Weights of a small mixture-of-experts language model, trained from scratch on English Wikipedia.
Size: width 128, vocabulary 2048.
Experts: 2 picks a token, a sigmoid router.
Training: a variant of SOAP for the experts, 3387 steps.
Below are experts of layer 4 (counted from 0) of a mixture-of-experts language model. Rows are named router (the router's row for the expert), up (a neuron's input weights, with its number), down (a neuron's output weights, with its number) and show model dimensions 0-127. Each number is 128 + 32 x the weight over its row's rms, rounded and kept within 0 to 255. Numbers have three digits each.
After each expert's rows: a language model's description of what the expert responds to; "gets" lists some tokens that make up at least twice as much of what it gets as of all text. This comes from a sample of Wikipedia text that the model never trained on. Tokens count by the router's weight.

# expert 6
router:061153116142149112148118149075125104107157170126156134149076168140061142110081167130129101113098185146091145154122139121085127195094112138180114113161129077119126061125117124016145172109235160130122129124131204125089150138161119131171135068119125118108153088157140106115085113152189111101066196131131118115129132090118160133125118142137100069127128162132164119123141115154134150090118
up2:075090119149164117130129165169181129130075108115085111131140150166129110140075145165113093149087139160100141127137196171094114119169088142200167083112174174165150108162116060076146172118128116151117141117095094042101153125071081101094144101182137124125166080161096126121128099133190123103157145100150144102148153167110099152146144115169156140160124065090178125100169145079168126103093
down2:094148148099130170060165133161158122172133173159152120115093160167095179124095116115109153131140123142139065058105129100113164150101086133085089156145108123139122138150081097135104135034113164110096117146142160154138071144073099183144135139092146176161140103161154168129192131088144128081129125138115145182088164123161107173113143138073158103149057144119088109173105085061167104093164
up3:086120163184154120105152092149119108058119173164162157090142172155122152109138130108124093059151142124135130152105138091140152169114118159125072088075165166149164106145154133086075129162168133148133100118104165142119109107150143157139132138102129066128158136115174159077104083115106102093111158109087162082158100067085101115122157154136053113048158133147230143136173114184144144131088
down3:104060150157129214142231121103130105128098126103133099132222162126061159138119134132142066162150122156092101165142123141127154150096134162158148147157124087140127062102140141084090092104154084038107120184175123125124116135141144195158201213141164110149103116130128147169139148136097134109102116134120132108089140145092133115109096076122090113101094151159106132117144128135125104132160
It responds to: Mid-word pieces containing b or p, mostly after a consonant-vowel start, as in Ab-b-ott, Cad-b-ury, Ara-b, W-eb-site.
gets: "b", "ab", "ap", " Al", "ak", "ob"

# expert 40
router:124106176126144130105148109114101195088149144125127188127084132134104115143066144066108117114090167141066181130109110136134156137119093137121139120133092116231194152170135144125105100148211146155148071137136163159108139142107096153102124123129143131081122147116085150091110136159129089140141128165128142112141047083107125130170146131241110130131145111108108121050125158133102203100155
up0:140086185139123102172124100124104151108133153104090166110207134089113154115108154140167127112122130167161193108083129136167101153113176106125115070063143125025108121190178097117122114127149139160124107200129184093108096119116116103101041170138077059142125132106140127099075147133128081120150078087133113142093168112129122098153081127090073114117089137124125144131112084151130172128102
down0:080162128082108121120148145167168177081119160126146166150183104150121180093138162134085115128132165140172095127095083128147089139140108069130113138158092108174112123157171142104106065119221078100111165205111114076126213082140180131140079175156164114129172118073136136115121152133150121106161093132093179103122139153122122138074121120151151095115129100148108094158176149155180099140082
up1:107115132210121142124168141132092094112142152115171134165180135100110126162128038079167120118126125124129153153091118133156099135132092165134103073189143171099149149101156141144106074174116105120134085130165133113095085110149145120090125077111093132150094153119105140161150089086167160159108108190147083108140159121090183193155117083172139090130118081136050197083135167121176132085171
down1:127142124057108114114127118114105151108207126188179136189125144182102102167163104128123179154114132103126137162156164099155158102138140111091091107076114151125076130065150136115121071113181181122164134103075131149125133133123129176125105138123123039129113182137137160152148134137154141163191136183104063170045111153155091147096128140111096091125159147057163110133115150154148183106115
It responds to: Plural suffixes on nouns, often after "other", such as record's', sour'ces', fig'ures', agenc'ies', cr'imes'.
gets: "s", "es", "ers", "ies", "ations", "ions"

# expert 37
router:090159091116140081137130133161153131097153132137163132120140136115145101096119100107218146105028094148105137165119145124113116222101112120177115047105100087152179125144144104062161123139104140127137128101116165122105172140134122204139123110066116099098171093170121135103105122196137147074143201074139132118137117143131170143127104059112158113088087140106120130127087131176109136124184
up2:105122143111169118126145115127099146139142120108161113158187141157122134064076114147109142117129122134125164159076120123136114106039127073139083109114114155138135125149130122070151072117104115074127114109125169184177163097124172158144169138117109119100128063143113128110126155094173127062161218073218145110128217090110138087128108118167136165118073116114142133086140115112074089179103
down2:152091109162118092083148179139146116187200120097140139119136101146113148170148175142172194145148154122115155077155122121091120226079149160113091092126125090119079108105087111151133140115120151138151064133098072097102169132123119122112161101181131138116165128107138113140120095124103111163125090121118101186122058108109090196100099162149137181124155149143059077161099127136149073187084
up3:105131173163125157206071147139172111127112134174143161182130132100145134109122098114156131096093091123136134127066140168150147147113160063144101095129128085204187122119126133120162151081154104109099146135117133151093077127135130168195190124098150152068166131117135072054097181136148084139106155060044168141157124143135131120114082112120164104133131112116102122150081129197133128129182
down3:100172117163161116163118083131116090131120142170160219114167143159112093121160106116109137153068092084108119090134131125131052153103132130144173117090103095128064120113135077089132033121111114056083134131157137170117117139130200156129118105108083131148066089145182189085141137095133148132167121124172146107090126130116156154160188121151105183091119111118089166164165161087113139139118
It responds to: Word-initial consonant pieces like t, n, st, sh, j beginning common words, e.g. telescopes, tensions, stood, journalist.
gets: " T", " t", " N", " n", " st", " St"

# expert 7
router:062141140127129108144115159076048174101157174121103131117141141145154105079108056133173120117129091150080186133136138152113095180124099191110160107148112080128149102147124110108137130132151168129167125166079151165111150123164107147133127121088104185104129157119116106111142114124165093019111115164130113106113066076171197179157142110120074170120126112144155135154110134153036146091118
up7:103098183138111050173147128072129138150165113185104127134169148129166098124069117061161129120150087169160145124147151066143106118104151107149122147146120140128138100115117162091127142234153163197140104088094120135155066110116134125185196165159068144156152126148157131125079125134164116123116105120134156135131094146146176157121144168112135164079161082195101114065097162118098140085133
down7:179073089061122133195091151091127102125171068093127149150237126110177146121140136092125114207113087118174138106140108106092148156125147132149121133143121108145108139108109089158145071123140088132167166157161097162192124139101166154235129107090109145109101114102122123121116150147172074152130086162177092113101168096127158138125129138073148130081140103071129133146124083127115127092134
up8:147174127119078116133100183153121180113140100185093185085095166138229100152129159134141075111142112190098198161158143108144133149134112108084133130132124143120183108134116121125152119123099155141139117114147130128114154157139117097069120111132093120103148197151071089164104040163118180113092161157144091098089092085127200130066115169122073154128146156117114137102159118135069098099140
down8:112180100133100117110108120083075068079087159136204108159090120084120104084124190131090139121182168095142099184111170151183150085135108126155126135166141106135168096117088072153110107122138081108139187080119129137167144104089114086113121166146109077109085201103143118110132126099121104122142089160143143169122154144128150048075079124138110158108181112126116144056093150165126154091126
It responds to: Word-internal pieces with l, g or n after an initial fragment, e.g. sim-il-ar, Vir-g-inia, de-g-rees, M-ol-ly, s-il-ver.
gets: "g", "ol", "il", "l", "oll", "ang"

# expert 43
router:065144088154169117127152147080096174152179129126101142134095109153106114058084098085160110144091146157097158193090170100069134166096097127149173095138085099147178080112164107090146137121170134156165080172090172149088076112185090162133095096117170134098144110182090071107155093143165150096089117112161110086127094154151170129145107114147117121128107181116159114100106172170103156122154
up7:132118148215161134102176148068179169203152153108127128138121127157130090165112158115144118110165195161165137102160173156128141088079128132062126172178094117176142124129148085115136102090169144109132156170103171112095112079156151118093108134122030115138100150115155127080122097146134118146182142158166089113112170123124185142195120138091158116147080079186111094130131127125104135165156
down7:143182147103130138151112107133158110146094084164147129114122135138117178111145112171090135141202130116129153121163143138054165085098107106154134159126162157134100141113155180104126104076110144145126101134188116164115127169121088128132145146136127080155231200124116106056162147145151127137123151097076054169119152142120136138125111142111158106148078194047116103148026129139163147093148
up8:188128202079156105133111110175085105140168115147149103183170106177089148188116148080163093101085104110175089106151119158091096120065130143118134132068119103124062113072114150167122182136098144161126156150100154078090154149176083149116129116105104126106173070170101156104143115148151134122097122150143138071124080158122125127093152129130128110161028115125092156134141082118101106132184
down8:125140099126136130104082122108153096138082163096116151109162110129152172121145136122081113059192160035127095140075153168150156158183141152169180142122165113120205171067069069127137111147057111148148150182158168147153119119155112143142070127131089092128133211172104112121186125132108091180191111120088111149116146142120114143119147099108154106145094105111139116112072142106113146103116
It responds to: Decimal points, numerals, month names, parentheses and quotes in tables and statistics, e.g. "40.9", "17.7 knots", "+10".
gets: ".", " (", " \"", " and", " the", ","

# expert 8
router:142092166183135105122183139134106177146153113149121156147121098115110087117068175109118135118037180151102151164076137088090093149126061137130152141155123099199119073097132115133153151114176152183132105161113174143065100114172084153116092130140136141095127146115072107105183123204137105152106099154135103101113078137139135137144168134212104157144150138118149081093124202142102154098137
up2:141148165172195103143211124082096136108174110126120099157132126060090160132137127086081120123128129096096158139105118135103062098105144111096114170126137189158189173147096118089120143102167104132088097118148098128137153144099098153093159121141099104098155062103120133158163142155156131127124138162077158097083201122142153143184210206148136188137129098102118157102161136109100173151171
down2:157148062111142123083106166099113122091107111141111100077152102063177092098091130125116074188221146148128155129152118118158167145110116138106165121118128147064070149108119099141171133102133117106125082103149104154118112131095119117135155151113119100123120153087123155120109134117083088040117121055232182105149179140047118140096126121169108083102088134124126151150114136153162141169100
up3:161164116097141123120176148153118095086141127104168127141149126071150183133108160182129169107134080125132093166133135179121160089105083141152092145157168086120167150092162140124130118131185183205138129081139139159150124118157130126148093124139135142126114161182113170090116115150111094156157136122110028127087108093025129088141200069147084120121123096123108090177121130159107162075171
down3:173127118084090094125161101093107092141154183044033136115092093073194099181122120157170156151125135154154153117124121187115143133151123123132104134102124050073169173143144097098094123147122091114065096126162157151145123149102110115116139104084146150193120140138097102119136127114137184146126150126145095158147172058140128191148151123127100141106150171129135099134132050163092116125192
It responds to: Word pieces ending surnames, place and team names, often plurals or Slavic endings, such as -s, -es, -ov, -ins, -son, -ens.
gets: "s", "es", "ers", "ov", "os", "en"

# expert 39
router:094165093181194115142151112095095138115155148049097152140041127163077130059113116128131119138142104163148094129131183147127158143115117097103097104093133135136155028139192097086154145168151128165158150114092104148120094143135101121109124091171177132088123160116118093129133130114171128105101118076152046094157069142139220140142109117139125201117110126168111121144152125148110142161123
up0:150068098100164134106174136096139151092156144122109142143121121108083126106133135142154097101094183174146107165109142141152135142060162084164123159090216075137112132171133114152143140143100171093135155130130105130139072080194148106179071149162180137065133108117132191130118150038123137140115084095160081137099072139070140087101120178196114137125128101147088125145108097095159136131160
down0:105134159136100142127041098150147123133200105129093128116085144094129191138106093130172142060156096205112178076106082149146127107127180151077139161124133125185122196084151120117124129110136126150092208137152117089089099136116113174152190109124110153137098143144124110123080095085142157176126155197184173112148126124099077089112163130084116079091134132116180141175124122131122131157123
up1:130130133143195100123104123125070111111149128103119149213084128167144112112173140080129111089154070117099118153085150192105119126151184120072114157119144178129155095186191146104102131152154112117158155100124127134178162167100106085088129074110183106102182162149109135070087103079101162150133176105076111136145150160174091129138105109121079111125224135167174167142131152144124114130136
down1:105122111084135140116096116079097072146165077156174161159153149118103129102182173199099105147092116168227129125107139135093165137090112086109122169126132093139067124107133114076140157103081145133123103104151122146130105125098146124121078172124157130169125085128127093192152095072114137108127115127133063069096167135141138188080153158125124181210119078138070102144145127120104184142136
It responds to: Single consonant pieces r, l, c, h, ch inside words and foreign names, e.g. Outlook, Outcome, kitchen, Chechens, narrative.
gets: "r", "l", "c", "h", "ch", "ic"

# expert 19
router:138087112255190118170148157124128135158143153166092138123124128123154096165037101079144089091092132152112149131120147118132104140086115188128148117198114110120105125120141111133151139125120126148173042113129134131120100135114115148110110112068117067071119093161079090106188108140135170108095184105143108106137141155111131154142154125166130082130147130094147141148053130167155198104137
up0:124146158193128134125144145132111108144142112145106110131080116118123132114104112062127117101131161109124087132138100093099173118018084116106095108157181196180076050116097096110074088147098130128140106094111105142165123150169122185083131109057080151105113134162090135089139168185119156192147159098149196123128154172166123114153128123156091109142138143166172143153125132142173150066141
down0:072138133119159091109126141124116086135202157170039135161121133132130158188106121143162097088163144071121111094087109096157166093124157150165104092144120131162123090065137122165170166094162141187087109133135111162147171128175126099131171095162156105080068129130178073150109062158081157123139092130131154084118157110073150168130173120148129113081182076107120122140101138066132153113124
up1:126182124123175134157139071138136136148160105129152126101113098080127136138084185153140078175070125125164158120165094172087131094126160138145124156128098127206103142058135091099154127138181153096062132120150115162139080100098133126116131175104127118163193144089146161077126143128129111097132188174088148125098092100077171166182164137053096124129215121105153167141108097106089115105135
down1:110150100124101184071174126140114062119163147174106204093145117135123146091131098082110121196110125112093163134149120111121149118168138120148149162113103172134113148235103122130105100138151076134124159138073171082140095134079150167143141174133123141099129135115082095098162104053096091094135164112183146193146092136143123050089129122145121175145112109132116051077117135149145106139155
It responds to: Prepositions after nouns or verbs (of, on, for, into, against) and -ing verb endings, e.g. "Order of", "Starring", "Tracking".
gets: " of", "ing", " on", "ed", " and", " in"

# expert 47
router:046121144122110144171136132063149164138157185104064160127106119110094169075135181114208081147096141182098122171097127136120156166123106103150132103157082058137195124124153093088117167144158151130112132095092131119101161134136071126067117130079138147111159140159105130087165077190148136067101170175151106126119116114136146158163122104122138080140092139123099114131096165176091152175157
up7:127176115135155114148153146084149102077123123198117122112151126136123105117113159097168051065119116166158090144064132123125127143120062105188051133114131109139150166090100110079137131163140128113082140063097113127183159171092049184077149125128151116170140175124112119064170123149173157071169084077124120103085139149134102112130087140137125113101119140185123168131111113114106071143146
down7:145148160108119112111135102102139123109089122169156167148145129099205147114164093116086187188108167141123127151122091125135107142132151169122112093084157087120112227099094126146123175122149083128142145196133120108088111134117149110077125105111102146134150086120240103170051081127086115097157129143093103157166153121180132174129161112167137111159176133075132142147087157186177106148133
up8:095176121126125100191173169110137180114120080065190146084115132136087201098116127124176140141091171128102156085115080163089147147134110078111156114035110140133176171139146169112094115139159150060112168102144115125135123151139122067120104098080145153115136187136104161065124107154170113138130151121122116174179110049140077151140141098109151100164131125139076129133182154149103107112142
down8:081113118145114172177118137101149105092153133123082149153128116136138139168126093215177143166111098153118076156132107109165203187109098166106090115199145094086163117145093124089132078137206085137111076121151124155145145129138104050114140147159130127124113137088146126100152121154082124100095172113191109145137115114114150171111138120031155111172184152138109062153135135130155102166147
It responds to: Short vowel-plus-consonant pieces inside words like am, im, um, em, ip, ick, e.g. arguments, criminal, team, damage, placekicker.
gets: "am", "im", "om", "um", "em", "ip"